config = dict(
    experts_per_token=2,
    d_expert=224,
    normalize_top_k=True,
    routed_scale=1.0,
    optimizer='soap_variant',
    beta1=0.95,
    batch_tokens=[32768, 65536, 131072],
    max_steps=4723,
)
Below are experts of layer 3 (counted from 0) of a mixture-of-experts language model. Rows are named router (the router's row for the expert) and show model dimensions 288-383. Each number is 128 + 32 x the weight over its row's rms, rounded and kept within 0 to 255. Numbers have three digits each.
After each expert's rows: "gets" lists some tokens that make up at least twice as much of what it gets as of all text. This comes from a sample of Wikipedia text that the model never trained on. Tokens count by the router's weight.

# expert 15
router:119107169115141201126138099163160179168147156148099127108165101164143089149129121158150084091147112109068184097124145156149112147127096099147178159133138097056085135141162144146141091132124117102099159188151145097127112073075164089085176138166152170118138141195107093091150122110128151114
gets: "of ", "d", "and ", "t", "D", "n"

# expert 37
router:096177096120081162138084108116113155154130101093167147107140111108099115156121172163091113057126097060121166123118117136083093137168126146154149173159073135169094165145171142098199113139188087182135132108158140136120135102105113089094139145127189161143099188179161138086160158122115125072
gets: "the ", "a ", "was ", "The ", "is ", "were "

# expert 39
router:186149130111102136111112147099127108105175082118191087119110169113190131138098125119162141092178152205180119132143185099104111140117096086056146116208155144106113099123151092125128102113131111152138104143146088130103125180105124142131126177155109209133117108176146085158135112115155171125
gets: "| ", ": ", "of ", "for ", "; ", "– "

# expert 9
router:209101024127087098117109185076136131164125154137097127137135087087106091143155099175162157172149100183142068154146116190162128178102187102153072139116155141118072132096133144119101172108085128090171113133075154143119113098110127167100105136173108169101116135141136160136089160099106110162
gets: "F", "S", "B", "W", "A", "E"

# expert 23
router:132163146159147162128114160130131084079087144111165212050107159149161137171113112123122154131086137079095143153090164113131084141144145091185117067113111121094144154141119128143097127121148111191161090087114148165148166128129120192136165152127094102163071135100124164100161148069123130192
gets: "1", "2", "3", "4", "6", "0"

# expert 30
router:115166123116161141135110189163107123082174142117119106164147171108175106115179108122112162106148164135114138114154143163103129110127098176103109120099158056104100111131067085093152110130190124087156152165139132099115152145122155074158096127104118124118126126120147100109197095158100165093
gets: "c", "p", "b", "ed", "w", "ic"

# expert 22
router:148144172101192102076143076101103073188143152121079150206122157136127162121169148182168165117131147138110123182115150123177109125117091132163096132119136144142135152092156185180102176173130119192182130146084158171155187183180135139164191122144151139177136079125141136162118144115136125121
gets: "\n", " ", "0 ", ") ", "1 ", "2 "

# expert 14
router:111176153139147119163105093139136118125137112155136123142136134159159123105159135164097177138147118149150050153189110095143185139144098130130104125109143110125150098097113141122100088102124090134152159151152130126112121104205141153173079127123101123055115180102137124184110130102124112109
gets: "s", "e", "es", "a", "ers", "se"

# expert 3
router:123163142067128160094123065071205124143114104142120191167092127189142116122143130149139052133117116126165126104099118130160081151118136150114089042119156111173116152139111163159141096139097138101112149163108098150188172121227066171168165135159112088132161091150106162110107143107155134103
gets: "\n", "|", ")", "==", "===", ";"

# expert 16
router:134104171113120168137201097130133048100074140085087140122139113079147101114150084090110112095171138074114117200117167109109114102133159151120086075126076138211107180173087081105143164111107162107127136112144177137182107113114101127128144125077070138133138102110146127147168155101097142117
gets: "-", "New ", "South ", "North ", "us ", "is "

# expert 20
router:095155139203129054126073144147159168151146098075088105059081154163112080094137140163156179108117150108152141209077170152148103113125114133105143155114143180133069139177141187162178114156114144095164096102120139115078083166108159109126154139152112162114143124160145082086163154110143151060
gets: "Sh", "Ch", "St", "f", "st", "ex"

# expert 32
router:106156139076119106181185052155139120116134146152114091161166125147177123175103128184185145119179139097098155108176081096133125092150113155140110126116158101131172099178170102152131126110156056061145172137083051167101183104094119107088089163101129142155153089058162132058163172101093126177
gets: "m", "-", "di", "\\", "and ", "M"

# expert 35
router:138144128116110118136164098116095110135092092177149123100095146158182148151150124088124188114105076088147067143151059107146109116088136087094091144124175170146109074160116154099094189113119095130109101134111121053094144143066135167130117160131148102138091136087188066187063145109178077103
gets: "\n\n", "=", "==", "===", "\n", "\" "

# expert 0
router:147102063124118114084168119147183181139173096084120139185158097188129131122114163118178154195178131136135122161098110173135156085141128164187162182216095163155106172101164136119107201123095104141169115069151152092136136108182116081128105151180120124090101142131070141109097076122045160123
gets: ", ", "and ", "he ", "He ", "who ", "which "

# expert 8
router:100149153086169059174119139112164128089114152103146098135166127165102130174145123120136135125071088151122147126156074139114100082105111157140120133122155148116102139129067106187161109080096095078129128097119100110105158092092135136148160128107084174143070089102157106145120163085108187166
gets: "(", "i", "[", "Man", "man", "eng"

# expert 7
router:114108132141120099131118198131151137150147154167170110092109112146119162108086111158076149212153112110105136081148159109075154182126130122104142147162087073109130116079093130104113141076111105104162107174114155143110116134098124152096135097051156140110121087142080180118118146129109177136
gets: ", ", "October ", "January ", "born ", "September ", "November "

# expert 25
router:101138131112132108110094132145112102118160085084115142119097150135137071160148118142095130094114145117168090107194127208153101110124146110178086095152142112126207134123117120114141104104142124116112114133131132134137193135113135187097175175149177141147144125115142132143095142107192111172
gets: ".", ",", "–", ":", "-", "0"

# expert 13
router:146139139141112149108078171132165123111116101130141164082107153128117046095146111123158108084147119101080140117133143120126132113062143136098151073126060146165141153122059173134148106087110116156072109148166136172139138138168115107146173171119130123153086142133129176157145123134080120160
gets: "in ", "the ", "of ", "at ", "on ", "In "

# expert 29
router:121166117140103118142178118064091136155072119102076173083147091105088143207125136123100119100157119158110169209116118128125145116128165083119183125202083122157123135110132148131099145163121164159160131147095123128166072132079146116113161135132158143137124116122145113132129130139121069111
gets: "the ", "a ", "was ", "his ", "first ", "s "

# expert 31
router:091137126121129150116132177158067150087125071149116083106137084113091170161067139136185139142108114158145170129125115088114124164183146110064149120091123109117152115145086113107152169151114185119131128085120117115164091142157134141114080072141125111086126149140081126087113062143157101155
gets: "o ", "i ", "e ", "an ", "a ", "y "

# expert 1
router:081124137149140154115194156171128120157111093160139127134154160155165176123092111083119110155079103122122051114103168112155133196104169140081113152099110113133191112086130073159093153141135151156072127113138139176122121092172138094137144099135076082125102164095142169099109108170138082144
gets: "a", "o", "an", "e", "u", "i"

# expert 18
router:191158079128122153152144095160166128148097127131179142182073124145135187202144124103104122170112104116136121056099112095143180119096143135184162166217093092150136130100118127092075137089165138103128154157129153126133087214164122050165113186090053147156131136138102089136095126129137150089
gets: "by ", "as ", ", ", "of ", "with ", "that "

# expert 24
router:117187130128151076066131124164155143117109157107092120155138149150164201122136135110070196158156126081098104107118145131100145072114135094123167124107133104092110104177131145161154074132109122092159150135129151125101179117124205146158168106091125129155116133144163142112132113139135109155
gets: ". ", "\n\n", "\"", "\n", "). ", ": "

# expert 28
router:151128161112171119189103132107089074129092151115128092084179147165147122125183150084168157081147105165101181119149137142192085134122131174123086182105132120125167084057137112188109158099116122103121157145051138136143138139137088143132090079140158115115156091088130165133103148131165133158
gets: "0 ", "5 ", "1 ", "2 ", "6 ", "4 "

# expert 4
router:116106120102179129181195090117121057175098187101155144121075132158156151095079112145125084104142122141154138106099118146122100126195085112156092200111141152164100141110091130180127122211104178093108110160135114140156131176127118149081123143106114109159107136081162108128103155127116147143
gets: "201", "200", "202", "199", "198", "197"

# expert 10
router:140086142113172124092105182173206176144174144112136156118123189097140092102099157166087083109194107091181138166132101167173063073147141107083091105133118178127108103113129161131137141135161182159127136116138150099133146120185100188101141170085134127081100165113143116100175163106123115117
gets: "- ", "| ", "\"", "==", ": ", "= "

# expert 11
router:115077083122185123110120158080156153142117143196107136089134138102103156099164122149210095096098140158133066121081118074177151140102151168109152093132147196103171122090167132134077109124138119172095176125127167142146124175097113174165124124145107169161118129134123138124152120155091103102
gets: "| ", "; ", ": ", "- ", ") ", "("

# expert 2
router:146090137167144141116157103163133104102187137111100142131192145083162125075116105146098099129138127165110098088060143082122057140099124163100068132127115147184128080119163092107162112175093139111159149103178150112151088099156186158122135122144146140094142153089112114118162135113141168104
gets: "re", "Al", "con", "inter", "-", "de"

# expert 6
router:158138146136093154076137150152147134114220149139142124200086095171120189099169148071130104110132170112190113038190178109140113155147071152098115158176097100096116183084149150143165115170163164123053117111088125103150094071112129088132105161116138143112176119137093146197162115134091149106
gets: "to ", "had ", "ing ", "ed ", "for ", "with "

# expert 17
router:137093083124090155130091183117168188171038160142112164114134061149135176135138112155119085140111099099099118092100085144148093150150123102086151152093161168098129136130141215131099105085112120154127152098110177113121109160088088152090144106147112130157122152133117168111141119113097101132
gets: "S", "L", "B", "K", "H", "T"

# expert 12
router:126100141115105115151155115066166086126118122091120078126078118104140158090190156089121144141089161186102097175070134152149131169124115109110120134148164118167146087114161064093143138168116164119150082129149086101072159077162137088178091107165067195141176087161155154168126103136135144126
gets: "| ", "; ", "% ", "(", "/ ", "−"

# expert 27
router:127073129221121142136103140123117146093143098108213092157118118042098100062072107105119112106128156110119092059165150100134179073149148169157144095099136153107093128139169136121082052119123138144154074172120065153115131119152164100155081064115097082205157121103162116226122084204115097186
gets: "'", "an", "ak", "ar", "h", "ad"